Experts of a small language model.
Experts: 32 experts in each of 8 layers, 2 picks a token, a sigmoid router.
Training: a variant of Adam for the experts, 5757 steps.
Below are experts of layer 5 (counted from 0) of a mixture-of-experts language model. Rows are named router (the router's row for the expert) and show model dimensions 0-223. Each number is 200 + 40 x the weight over its row's rms, rounded and kept within 0 to 999.
Before each expert's rows: "gets" lists some tokens that make up at least twice as much of what it gets as of all text. This comes from a sample of Wikipedia text that the model never trained on. Tokens count by the router's weight.

# expert 0
gets: " |", "|", " ", ")", ";", "==="
router,193,276,182,234,224,184,211,110,259,146,240,239,305,199,238,181,187,217,168,180,237,174,181,232,180,190,208,155,291,144,246,181,134,189,229,209,170,121,317,164,172,169,258,210,190,207,189,216,184,167,205,234,216,190,209,199,150,217,238,199,224,164,200,184,188,220,249,203,150,146,173,213,267,170,168,111,254,238,188,177,170,147,178,158,198,190,194,210,185,187,191,223,212,224,180,135,105,206,238,183,188,183,145,198,193,162,243,207,178,235,216,231,122,133,201,209,160,241,271,183,172,156,260,209,185,219,189,190,274,226,300,144,233,193,238,224,200,208,215,125,189,186,185,165,283,253,197,232,242,207,180,196,207,207,197,129,160,192,208,168,237,151,283,217,215,232,201,162,232,188,199,182,168,196,178,271,156,270,145,226,178,162,208,174,114,239,241,291,139,138,157,179,161,319,243,208,177,206,160,190,216,224,101,212,201,163,187,186,194,239,139,186,185,208,166,243,218,144,173,247,219,207,135,223

# expert 18
gets: " that", " which", " who", ",", " where", " this"
router,246,215,140,205,117,137,222,224,224,234,247,278,140,219,179,131,255,213,220,172,204,224,175,229,167,216,206,274,273,154,187,204,93,145,168,229,193,91,207,141,130,114,202,177,203,195,182,214,194,125,162,133,220,186,211,179,147,180,183,194,209,177,213,205,213,196,214,243,210,207,220,241,235,148,236,208,244,223,172,208,176,170,206,183,265,155,249,145,155,208,262,204,200,84,227,134,173,82,174,272,292,242,193,190,191,178,231,112,234,164,220,218,129,213,199,255,183,218,204,192,218,144,197,199,237,197,229,203,271,181,199,208,231,232,206,169,176,188,134,258,204,247,200,232,202,228,217,223,238,221,204,221,158,174,268,112,169,173,159,209,214,188,149,261,241,213,185,239,218,187,178,236,171,196,189,183,208,192,156,227,152,178,239,193,126,207,240,272,224,201,207,223,268,239,226,145,275,202,177,208,202,248,184,185,140,198,194,210,243,265,112,217,161,186,147,222,190,160,212,204,251,150,148,225

# expert 28
gets: ",", " (", " \"", ")", "\"", "),"
router,216,232,144,189,176,185,230,133,197,195,181,208,193,207,171,138,251,199,190,165,155,178,129,207,170,231,196,170,225,167,190,180,161,197,217,208,158,150,269,130,196,189,268,224,226,182,215,263,163,146,142,76,199,264,160,253,109,117,230,153,213,197,201,195,213,224,181,235,175,165,236,175,228,142,224,233,251,234,125,238,182,210,163,164,146,91,225,165,235,215,164,210,253,176,239,171,184,145,230,251,216,157,137,150,191,166,244,188,171,242,193,219,189,183,183,200,198,214,186,212,186,119,222,244,203,198,271,200,226,126,202,143,253,181,156,250,147,155,224,223,141,202,198,161,231,220,222,278,211,236,164,230,194,182,202,184,244,180,159,186,223,196,184,262,232,227,155,297,160,138,157,279,170,216,166,264,279,188,163,213,173,183,178,186,168,230,207,269,201,179,171,143,215,262,223,244,190,141,200,214,209,173,128,205,141,147,180,133,277,199,167,195,218,199,239,189,216,130,120,144,211,120,202,186

# expert 26
gets: " July", " May", " August", " September", " October", " March"
router,216,224,142,225,157,171,180,173,235,161,197,220,223,223,190,115,269,218,187,189,161,175,170,193,184,212,172,165,271,141,206,265,194,142,213,249,132,220,231,204,197,196,253,289,164,154,129,261,197,136,177,167,210,263,228,252,158,131,249,212,234,161,181,239,176,215,215,220,208,132,191,153,244,233,171,252,173,209,133,269,161,169,236,221,191,166,219,171,152,139,269,226,199,109,161,216,170,175,228,256,259,150,225,208,127,193,240,218,211,213,245,223,120,137,185,189,136,215,195,148,167,178,199,173,186,267,217,245,255,183,224,211,227,227,233,134,157,181,154,261,193,240,208,218,238,310,218,259,192,161,191,205,170,259,230,117,128,187,233,186,224,209,227,243,219,253,148,247,102,139,212,182,184,224,127,260,214,213,177,301,154,199,186,165,176,203,172,199,172,167,159,237,217,226,245,190,198,218,194,211,199,216,169,215,144,163,185,140,232,210,132,243,223,192,234,143,180,178,169,245,228,144,233,205

# expert 1
gets: " |", " at", ":", " of", ";", " on"
router,251,205,215,155,190,170,137,230,214,144,282,237,206,211,170,151,226,208,169,168,182,189,187,246,281,216,246,160,267,131,206,222,209,149,179,240,186,176,211,157,221,187,184,247,170,218,167,209,206,161,134,194,251,256,196,269,142,177,241,188,224,267,177,213,265,212,236,227,206,177,173,220,269,163,157,176,213,222,176,284,205,175,205,205,204,164,251,236,168,179,221,269,178,217,197,201,141,183,112,246,239,206,224,212,135,281,258,158,144,192,174,178,141,157,208,256,226,199,182,255,194,170,198,147,242,265,247,139,267,150,226,192,261,210,192,222,234,203,142,217,217,192,214,240,191,281,190,265,267,157,148,189,149,222,202,230,248,270,138,215,231,191,174,215,192,261,152,199,176,173,186,202,194,279,143,228,170,239,130,173,174,230,137,158,144,303,271,241,124,167,221,265,238,195,239,207,203,194,206,228,240,242,178,186,117,253,161,189,197,261,136,203,231,150,211,165,201,223,209,174,253,211,139,153

# expert 6
gets: "\n", "==", "===", " He", " ==", " In"
router,215,242,165,182,173,103,185,140,166,150,248,233,278,191,154,156,227,217,149,190,217,127,138,243,166,259,178,224,254,156,172,201,188,247,215,245,185,187,266,151,214,160,238,229,212,284,191,188,196,166,203,182,215,196,188,192,112,193,188,219,258,216,197,172,261,221,252,172,139,208,177,189,171,165,172,178,240,233,225,194,145,170,212,217,176,167,158,232,170,176,202,252,230,263,181,122,241,186,225,221,236,132,215,192,238,193,208,162,213,265,195,213,132,112,174,177,166,221,173,163,184,191,221,212,216,230,196,257,241,177,265,178,251,254,223,205,119,173,214,174,111,290,233,237,212,263,163,239,247,221,116,226,179,199,214,138,162,184,157,214,175,170,261,323,225,243,206,270,216,142,160,251,159,159,161,213,191,217,160,227,184,148,247,218,105,230,238,217,158,208,74,219,184,263,215,191,253,206,189,210,216,234,232,250,171,119,220,194,209,232,158,185,142,221,192,160,193,191,184,209,236,174,187,245

# expert 30
gets: " his", "s", " their", " its", " her", " American"
router,176,243,107,236,142,196,213,128,203,173,183,300,221,181,212,171,233,207,174,166,227,181,175,225,121,203,195,242,206,157,221,233,252,142,201,226,173,161,265,185,186,190,188,163,220,253,271,244,187,120,167,180,203,242,207,221,187,246,175,247,220,163,181,215,238,280,186,243,225,190,165,201,279,257,157,170,204,240,187,272,181,190,149,130,188,139,207,140,168,161,227,264,226,182,192,207,176,120,151,186,245,220,187,196,226,212,182,168,190,237,188,199,149,167,193,220,238,144,199,143,199,192,126,157,233,230,187,215,286,190,318,189,135,182,202,163,181,153,175,216,188,241,266,208,187,216,226,260,291,202,113,226,180,279,253,164,97,152,160,176,249,244,179,174,192,171,214,291,138,185,174,275,161,206,210,222,233,212,145,189,188,86,234,181,221,248,225,203,226,196,184,150,185,228,202,166,194,167,144,210,155,212,166,212,211,218,130,147,194,230,184,223,127,223,217,174,201,142,174,177,217,206,205,152

# expert 27
gets: " by", " with", " of", " John", " David", " James"
router,201,225,174,203,242,151,201,237,180,164,226,214,255,199,225,152,281,230,224,192,190,127,188,215,159,160,148,236,224,168,220,148,178,149,180,225,181,193,269,157,184,187,251,209,243,148,145,219,119,117,257,214,172,211,132,261,190,171,236,174,198,182,178,165,221,171,180,264,182,155,151,183,256,234,189,168,197,236,198,243,143,151,270,184,227,131,203,161,176,228,238,219,237,171,174,213,176,170,157,238,272,189,189,147,182,199,258,211,200,227,179,189,115,102,178,259,196,152,197,231,168,159,194,208,227,201,323,272,229,153,222,184,183,193,212,211,155,229,129,214,203,223,276,199,244,270,206,262,231,159,148,233,265,233,199,200,283,236,225,257,148,212,233,227,230,282,224,245,231,150,164,171,256,182,153,204,208,199,192,249,215,212,222,163,152,163,229,187,248,159,157,243,214,271,291,219,195,220,133,210,200,193,147,206,89,236,141,150,216,231,130,224,189,242,200,185,197,176,186,161,261,202,168,176

# expert 14
gets: " |", " /", "|", ":", " 0", " for"
router,257,228,185,152,162,208,172,167,223,92,248,258,226,255,182,173,247,203,249,196,174,121,230,209,191,206,183,207,249,127,152,130,220,138,258,192,203,175,296,162,245,132,204,174,125,167,147,213,220,206,185,162,181,187,185,247,149,149,248,180,210,165,165,177,215,213,183,217,171,177,183,207,249,263,208,190,261,261,149,255,129,161,184,155,196,199,211,250,218,199,157,225,176,183,228,274,149,196,243,260,250,215,190,212,184,248,212,140,187,198,194,193,150,137,260,242,171,209,259,196,220,182,208,153,198,253,273,135,251,174,224,158,224,238,234,198,208,195,191,248,152,292,229,218,202,255,227,316,197,209,149,214,241,220,188,148,206,165,244,169,166,173,205,216,258,178,168,204,159,164,258,154,210,236,183,186,222,253,135,231,213,223,254,215,217,284,215,213,202,204,239,182,224,205,186,242,228,209,141,198,122,229,216,250,165,234,154,186,233,214,83,258,184,243,245,176,233,150,262,170,271,190,219,138

# expert 21
gets: "\n", "There", " Additionally"
router,237,194,190,227,104,215,217,123,249,170,231,284,199,169,177,150,193,247,200,98,208,190,194,172,174,261,178,211,281,153,201,193,241,182,180,249,146,186,248,195,159,134,228,269,195,161,155,246,160,122,218,137,156,213,170,229,136,169,199,205,171,223,155,182,214,186,181,263,169,178,176,210,252,196,205,155,224,256,131,216,185,114,224,180,180,154,245,213,182,187,301,204,197,149,180,194,162,189,205,232,253,174,166,241,234,186,241,126,143,235,198,230,217,194,219,211,229,232,193,159,190,169,210,196,178,177,272,170,360,157,210,120,284,190,239,254,204,197,140,237,202,240,219,204,216,240,216,273,224,179,165,242,153,187,219,157,215,191,219,223,211,171,234,174,213,254,192,314,191,159,143,206,209,230,103,223,232,237,169,251,185,217,241,209,204,204,257,282,190,154,161,229,217,236,224,176,218,151,198,247,133,204,181,248,170,160,155,162,204,237,188,251,222,157,191,169,250,223,167,168,170,225,182,200

# expert 10
gets: "-", ":", "|", "=", "The", " The"
router,291,250,211,174,163,123,225,197,210,171,240,226,254,229,169,97,210,276,173,106,136,234,139,173,245,219,183,236,232,163,191,173,156,196,135,222,196,185,297,199,227,166,288,284,234,234,201,226,169,137,129,136,185,218,230,212,200,185,218,134,211,216,190,169,181,201,182,267,177,127,188,169,300,215,194,175,274,239,166,181,192,129,207,203,207,114,275,188,188,192,249,265,236,139,172,210,153,167,211,227,198,199,198,212,240,213,201,200,156,195,203,208,172,169,221,283,195,236,227,184,216,125,189,197,212,233,240,217,186,179,187,202,230,222,165,199,192,197,151,237,179,232,262,258,168,236,174,221,243,150,154,254,203,206,254,182,186,132,135,142,216,203,198,201,209,268,201,191,219,188,175,175,201,257,181,196,210,213,144,288,180,213,202,215,156,268,282,258,251,224,113,178,264,263,208,200,217,149,154,225,206,225,147,173,207,163,177,193,224,295,161,220,163,169,243,230,212,190,166,141,222,185,234,213

# expert 7
gets: "d", "t", "c", "n", "m", "th"
router,206,245,183,191,149,160,205,162,125,152,198,259,219,225,191,166,238,159,158,127,149,148,230,187,226,238,129,134,228,144,226,261,226,167,218,206,124,108,234,228,213,251,207,229,204,167,180,218,149,131,126,199,222,191,197,192,184,223,221,209,201,211,175,219,273,167,241,234,166,188,189,192,198,210,245,223,148,243,200,222,194,151,230,161,178,206,184,208,236,158,299,227,231,239,185,208,160,211,204,240,248,175,188,187,189,262,219,206,169,223,229,161,127,154,172,204,149,145,206,200,177,153,187,248,183,192,202,207,279,261,254,141,153,200,182,208,202,125,156,239,153,229,272,178,221,209,198,253,285,236,156,255,227,219,168,133,247,175,203,166,218,164,231,187,223,191,119,210,205,81,189,127,142,204,191,261,211,184,164,160,191,198,214,214,165,193,210,298,193,67,167,160,230,255,254,240,143,173,137,204,248,268,216,247,203,205,174,253,244,246,192,169,169,198,209,164,265,176,243,211,209,135,234,223

# expert 2
gets: " as", " in", " on", " with", " including", " from"
router,206,221,190,239,171,125,251,92,238,177,151,257,196,224,172,105,156,259,221,182,225,197,135,248,244,184,214,261,259,176,224,180,170,174,218,315,225,216,183,167,154,177,233,234,184,195,236,263,197,178,154,144,172,197,232,186,156,169,239,237,178,200,202,137,195,138,225,220,175,159,189,199,235,213,181,269,230,243,174,232,204,138,244,151,220,203,247,219,237,182,246,212,205,164,185,131,199,148,139,230,253,159,177,226,192,237,264,194,208,214,150,105,144,186,195,278,232,252,150,207,212,96,164,159,205,241,245,173,225,151,160,252,197,204,206,178,197,136,216,240,166,201,250,183,217,266,238,246,221,207,185,218,145,246,177,160,248,169,175,233,171,139,272,244,224,200,135,244,206,132,172,230,186,267,177,225,209,212,126,185,185,260,176,177,135,196,214,233,145,213,197,178,221,223,238,258,299,183,120,150,216,187,216,246,135,191,196,151,216,212,134,196,140,245,215,188,175,197,267,171,225,176,219,185

# expert 11
gets: ";", ":", " the", ");", " a", " York"
router,208,198,160,252,247,150,153,155,206,140,246,217,273,209,126,155,231,265,162,122,177,162,175,188,222,180,188,192,252,126,205,170,176,209,206,194,139,134,309,232,196,181,244,194,237,241,167,276,169,157,171,187,237,210,185,205,208,151,214,209,218,177,212,237,228,146,196,202,209,205,228,206,205,179,205,238,276,196,162,266,202,147,212,189,220,130,232,122,142,168,264,247,224,153,164,213,172,86,189,269,209,164,235,166,175,185,187,204,262,251,202,295,152,174,182,247,185,187,217,219,214,141,143,179,175,187,225,195,272,113,170,176,228,273,238,186,139,144,163,181,133,240,220,221,216,275,222,294,217,171,194,225,153,275,240,147,227,201,154,176,295,219,228,200,227,229,210,215,224,139,196,193,176,236,153,224,225,168,215,208,123,182,165,165,171,217,246,224,212,197,199,174,170,276,216,193,239,158,149,206,252,190,163,275,192,264,188,179,224,213,181,246,121,212,212,208,230,117,188,190,190,183,176,191

# expert 15
gets: " of", " in", " de", " Al", "a", " San"
router,155,186,135,192,196,188,230,222,191,224,219,260,177,186,187,132,244,209,194,217,137,165,160,176,205,190,226,191,218,121,247,176,197,205,181,250,161,162,196,185,226,149,211,236,226,144,147,248,196,169,196,177,201,163,231,186,223,218,233,170,233,156,228,120,215,250,162,279,186,191,168,239,248,245,223,191,179,273,102,202,151,186,261,174,200,128,202,207,172,133,253,298,204,209,255,235,129,163,179,191,292,157,185,146,128,193,216,175,146,173,259,181,111,105,205,263,179,184,197,227,206,183,201,226,214,213,229,201,262,174,181,186,231,161,262,236,193,147,183,170,181,217,270,219,217,346,192,203,202,224,173,154,147,211,198,206,221,241,113,184,169,193,196,187,174,200,184,207,155,82,223,152,219,160,153,258,179,231,182,207,220,187,148,180,187,269,226,230,246,166,199,183,219,235,221,194,233,199,87,144,150,256,172,271,176,261,207,208,232,266,188,245,201,265,184,193,170,215,173,162,233,162,202,189

# expert 20
gets: " and", " to", " a", " or", " an", " but"
router,263,259,201,189,144,157,183,164,140,183,248,294,262,131,163,191,256,216,214,225,199,92,212,213,198,224,153,264,251,145,201,161,168,233,185,250,138,176,266,215,191,167,237,281,226,121,202,229,199,191,105,134,230,237,131,203,200,170,202,204,233,154,219,229,206,217,252,256,135,102,256,160,227,248,177,245,271,197,161,220,182,176,223,222,220,174,179,198,181,112,256,204,260,204,184,229,147,169,177,245,179,183,177,202,187,256,228,220,161,258,178,215,189,205,179,248,215,184,130,172,224,160,190,267,248,287,240,189,223,178,219,200,166,224,221,120,176,153,215,255,127,249,160,187,217,242,191,225,250,232,187,247,217,196,183,235,233,171,140,229,187,222,282,150,202,273,159,247,199,207,136,171,147,181,170,234,218,198,149,203,212,185,210,207,151,238,235,245,209,148,171,180,195,201,267,150,195,217,142,247,168,186,234,219,185,197,147,215,222,215,208,236,113,167,223,106,178,191,195,208,221,162,146,211

# expert 29
gets: " of", " the", " The", " first", " one", " two"
router,177,245,234,218,143,148,183,186,246,161,245,211,253,187,131,214,223,235,205,177,161,181,145,211,148,190,221,141,185,184,283,172,175,177,166,228,190,80,216,120,225,148,189,207,205,212,214,232,158,151,204,123,148,210,169,231,159,172,229,197,173,267,179,245,212,185,156,263,185,242,229,185,188,198,180,212,194,269,216,223,197,172,194,198,222,169,222,98,199,139,262,254,254,157,154,168,171,188,192,212,255,163,154,241,137,224,264,208,212,234,207,186,151,186,176,195,227,184,166,146,240,204,203,128,213,278,266,188,249,126,250,150,193,192,238,186,180,199,111,219,172,267,179,147,254,289,211,222,197,209,163,217,192,199,251,166,153,212,173,156,218,130,278,188,228,230,152,262,161,181,149,218,179,238,143,304,242,173,126,212,197,159,239,241,178,194,260,269,166,200,180,222,183,227,240,218,235,189,177,169,95,203,165,204,217,167,170,217,228,222,166,225,170,237,226,154,165,114,262,186,250,161,228,192

# expert 31
gets: " the", " a", " to", " and", " with", " after"
router,206,227,207,184,216,122,217,103,175,151,243,259,223,197,157,114,224,173,254,189,267,114,147,206,250,239,194,194,256,171,217,263,202,232,175,176,196,162,288,155,192,147,244,245,229,215,159,266,118,212,167,234,198,172,175,263,201,166,141,157,206,200,149,218,225,193,271,255,177,154,197,193,217,124,155,231,248,168,175,262,232,188,205,188,175,125,207,236,184,193,180,224,221,179,142,191,168,189,158,209,303,216,188,157,189,185,254,142,162,226,188,243,150,210,159,175,210,143,125,196,235,133,261,180,173,183,274,231,201,167,250,132,221,172,194,257,145,230,200,228,187,284,222,214,253,255,206,311,251,173,141,216,167,227,187,162,232,249,186,191,218,194,250,217,176,217,188,187,149,107,195,201,131,191,228,257,202,177,167,267,206,192,194,211,203,254,252,234,166,154,213,226,194,233,183,157,214,195,181,230,185,258,140,243,160,171,153,157,253,221,149,271,211,170,226,236,184,205,211,135,219,191,201,231

# expert 23
gets: " was", " is", " are", " (", " were", " been"
router,230,204,187,142,126,179,191,120,216,248,247,190,259,179,197,70,180,177,128,175,177,191,166,178,195,220,173,208,209,110,230,139,179,191,133,208,218,144,289,198,193,140,223,323,180,212,206,213,132,170,144,163,176,224,236,210,178,132,228,228,251,239,156,150,228,183,218,225,228,177,212,198,273,228,218,216,231,215,182,238,199,151,161,154,211,251,236,142,154,168,213,244,209,224,199,202,219,192,198,224,187,168,209,284,192,173,207,157,159,201,187,175,99,149,236,201,163,228,234,215,192,133,176,189,163,298,181,182,292,222,192,166,202,226,196,245,184,162,195,175,172,156,191,231,230,241,221,200,228,171,185,181,203,232,215,207,194,223,150,162,151,204,213,319,222,241,164,202,207,159,191,260,185,197,145,204,171,295,175,237,161,135,181,216,145,278,228,249,241,192,190,181,251,237,257,223,246,164,161,238,243,203,174,268,136,169,170,227,275,277,212,177,174,226,159,175,210,207,182,156,285,160,205,213

# expert 19
gets: " |", " ", "|", " from", " election", " %"
router,211,203,248,254,217,146,187,161,177,149,205,289,307,202,129,167,185,178,185,182,235,223,169,183,186,252,281,134,212,166,192,198,175,192,195,249,166,160,276,157,212,173,255,217,278,198,209,222,214,138,169,181,225,191,162,282,234,156,243,210,215,231,143,216,195,243,220,233,132,178,225,220,232,147,244,219,231,185,152,278,187,144,202,143,207,178,234,158,212,136,270,187,200,215,198,214,196,168,166,259,278,160,160,117,177,184,257,111,219,257,184,226,144,138,249,208,195,249,280,162,187,176,188,171,186,252,226,252,236,217,184,203,224,176,252,272,147,184,151,268,168,178,270,189,287,245,189,196,257,193,120,206,226,174,207,200,193,172,216,228,185,143,214,248,203,188,179,199,159,136,186,268,203,220,210,224,173,231,153,218,206,204,196,174,235,202,203,243,243,172,141,228,215,243,237,160,281,158,159,138,150,292,242,257,227,165,175,183,208,269,205,216,192,197,269,149,227,194,195,183,262,176,160,198

# expert 13
gets: ".", "==", " ==", ").", "===", "\"."
router,207,231,148,228,153,176,199,200,150,167,217,266,257,175,167,122,214,229,200,165,194,162,192,152,203,241,186,240,278,182,202,255,196,135,179,258,172,208,239,181,129,187,271,281,210,203,174,188,143,107,167,185,180,207,158,233,159,111,271,225,198,202,214,180,182,190,230,253,171,146,176,208,204,184,205,250,199,242,148,209,186,121,170,210,163,121,207,246,238,139,293,293,207,195,159,233,157,90,246,218,254,197,174,201,161,235,224,143,202,256,195,251,116,193,199,183,132,184,215,196,202,196,234,197,246,205,249,167,195,127,194,142,180,238,216,208,175,209,164,220,185,270,211,197,250,190,227,206,241,206,93,235,194,185,229,192,149,181,203,172,229,230,189,184,206,215,200,237,187,147,131,220,188,150,103,224,175,210,157,226,182,219,196,203,120,266,180,262,210,222,180,222,246,295,281,184,221,105,216,220,227,239,218,227,155,215,174,203,222,229,106,232,146,209,176,197,227,140,182,171,175,219,206,192

# expert 22
gets: "s", "ing", " it", " he", "ed", " him"
router,205,207,164,217,153,187,206,207,182,157,210,269,181,192,136,185,233,223,217,149,194,218,130,291,189,193,165,164,243,186,213,233,113,177,188,263,187,161,275,231,183,193,195,237,260,209,126,271,164,73,188,216,220,197,235,232,125,190,251,214,273,254,175,185,212,251,224,201,221,180,195,146,232,295,245,191,310,243,191,235,172,90,169,173,237,184,182,183,185,206,179,287,228,229,201,201,183,132,175,180,244,205,182,148,180,227,209,155,203,201,212,208,128,205,159,177,202,253,200,129,183,155,214,167,169,212,164,194,281,193,144,141,204,239,226,247,148,171,213,180,173,249,221,104,195,220,276,242,209,168,159,268,189,248,258,181,186,172,183,177,150,190,243,172,290,271,177,257,198,164,200,234,173,233,160,234,261,217,230,242,236,192,234,255,196,202,266,208,193,166,133,233,253,217,204,225,218,190,175,219,197,245,131,249,196,240,163,177,207,214,170,215,180,174,182,201,163,184,247,195,208,95,171,192

# expert 8
gets: "s", "er", "e", "y", "ation", "ing"
router,167,234,95,197,166,177,203,175,183,83,205,227,194,181,209,126,269,192,223,208,178,150,188,159,202,216,187,161,242,167,241,216,164,210,254,188,213,190,206,129,143,201,246,171,240,204,169,248,168,131,168,227,167,216,178,186,151,246,230,223,289,143,175,207,198,226,191,209,189,149,139,171,189,184,214,228,273,226,187,193,186,124,208,189,217,126,147,153,231,147,224,248,158,184,162,182,192,137,245,219,240,184,135,202,243,234,195,178,240,268,265,157,127,212,191,153,212,189,214,128,241,134,185,262,185,210,255,164,261,165,173,169,224,162,213,193,181,192,196,187,159,215,206,208,203,300,199,221,281,157,137,219,137,269,213,167,197,170,249,223,180,176,237,150,188,171,186,264,171,122,172,203,151,173,139,272,274,235,152,187,207,193,173,218,150,244,293,230,145,195,164,170,243,231,260,173,200,188,182,246,184,225,145,218,146,129,202,166,246,223,230,230,164,279,239,217,174,184,131,243,172,141,174,203

# expert 5
gets: "\n", " =", ")", " /", "---|---|---|---|", " ("
router,250,191,191,208,136,202,226,96,220,58,245,229,225,213,224,166,202,239,145,151,197,124,228,175,191,209,162,220,256,118,265,146,165,198,166,218,208,172,273,173,191,141,225,225,209,207,189,212,139,187,188,216,194,214,193,166,218,160,258,206,278,190,62,208,210,201,174,230,203,151,197,222,211,238,231,215,209,230,212,232,160,171,212,140,214,163,167,210,201,170,197,236,145,124,246,184,165,150,191,232,184,160,232,199,214,198,227,182,212,151,235,190,117,126,241,227,134,186,255,229,169,180,167,185,193,227,215,199,290,244,265,88,241,244,191,172,213,121,230,199,215,223,186,184,189,249,226,220,167,218,186,195,249,195,195,179,162,171,198,203,178,205,244,171,248,246,220,235,255,190,208,165,218,229,114,176,233,270,196,217,191,192,225,291,118,275,212,258,245,184,216,254,261,272,209,218,262,184,193,193,180,234,242,238,141,208,171,184,228,269,178,186,204,218,110,171,222,171,218,139,233,183,136,196

# expert 9
gets: "-", ":", " species", " Genus", "us", "idae"
router,187,226,225,211,213,193,212,171,192,145,210,240,252,275,165,145,271,190,193,138,202,200,229,214,198,220,139,206,268,153,169,233,160,207,184,221,189,162,248,178,233,156,233,253,186,215,179,221,116,154,204,209,210,162,197,194,189,164,226,140,223,228,85,218,164,268,176,187,147,147,172,236,292,216,145,204,248,184,210,168,216,142,117,103,245,94,214,163,199,154,273,221,141,173,233,197,199,214,140,215,189,167,211,168,149,212,219,121,184,201,199,141,142,168,205,263,159,171,191,193,154,168,165,202,235,325,213,123,272,234,219,166,227,224,239,245,199,226,133,277,240,218,193,237,202,212,201,193,163,128,166,193,255,233,228,207,225,174,231,233,208,216,201,198,264,194,253,213,210,156,178,229,195,201,173,218,248,267,203,268,220,172,175,215,142,279,188,229,208,173,235,204,283,220,295,233,276,148,185,197,187,175,215,244,161,144,218,194,246,234,238,222,241,234,260,211,193,221,183,132,194,200,207,224

# expert 17
gets: "'", "’", "I", "·", "ia", " America"
router,197,201,104,231,259,166,217,180,186,134,143,263,222,254,199,111,282,235,196,173,241,114,169,179,172,185,189,159,203,204,195,157,202,133,197,175,117,141,209,192,121,206,221,249,194,146,234,233,173,154,158,232,199,214,171,254,168,166,193,203,197,140,172,228,232,189,153,311,164,211,196,105,262,221,200,198,235,224,225,211,148,76,213,117,197,122,138,152,218,167,183,284,229,175,183,208,130,184,182,235,197,156,146,213,184,225,200,161,223,243,212,213,162,164,242,168,179,205,217,185,209,165,180,225,203,191,214,157,316,130,240,147,260,189,174,219,149,170,206,201,235,214,204,172,187,226,279,222,263,199,171,234,160,205,214,204,172,228,164,238,207,198,219,228,176,232,183,246,212,172,198,191,180,202,172,199,228,149,190,256,179,153,163,193,192,243,191,196,210,175,189,161,221,321,228,199,238,242,73,191,215,176,199,210,151,166,155,203,186,248,192,270,143,153,206,173,188,144,222,150,237,160,199,219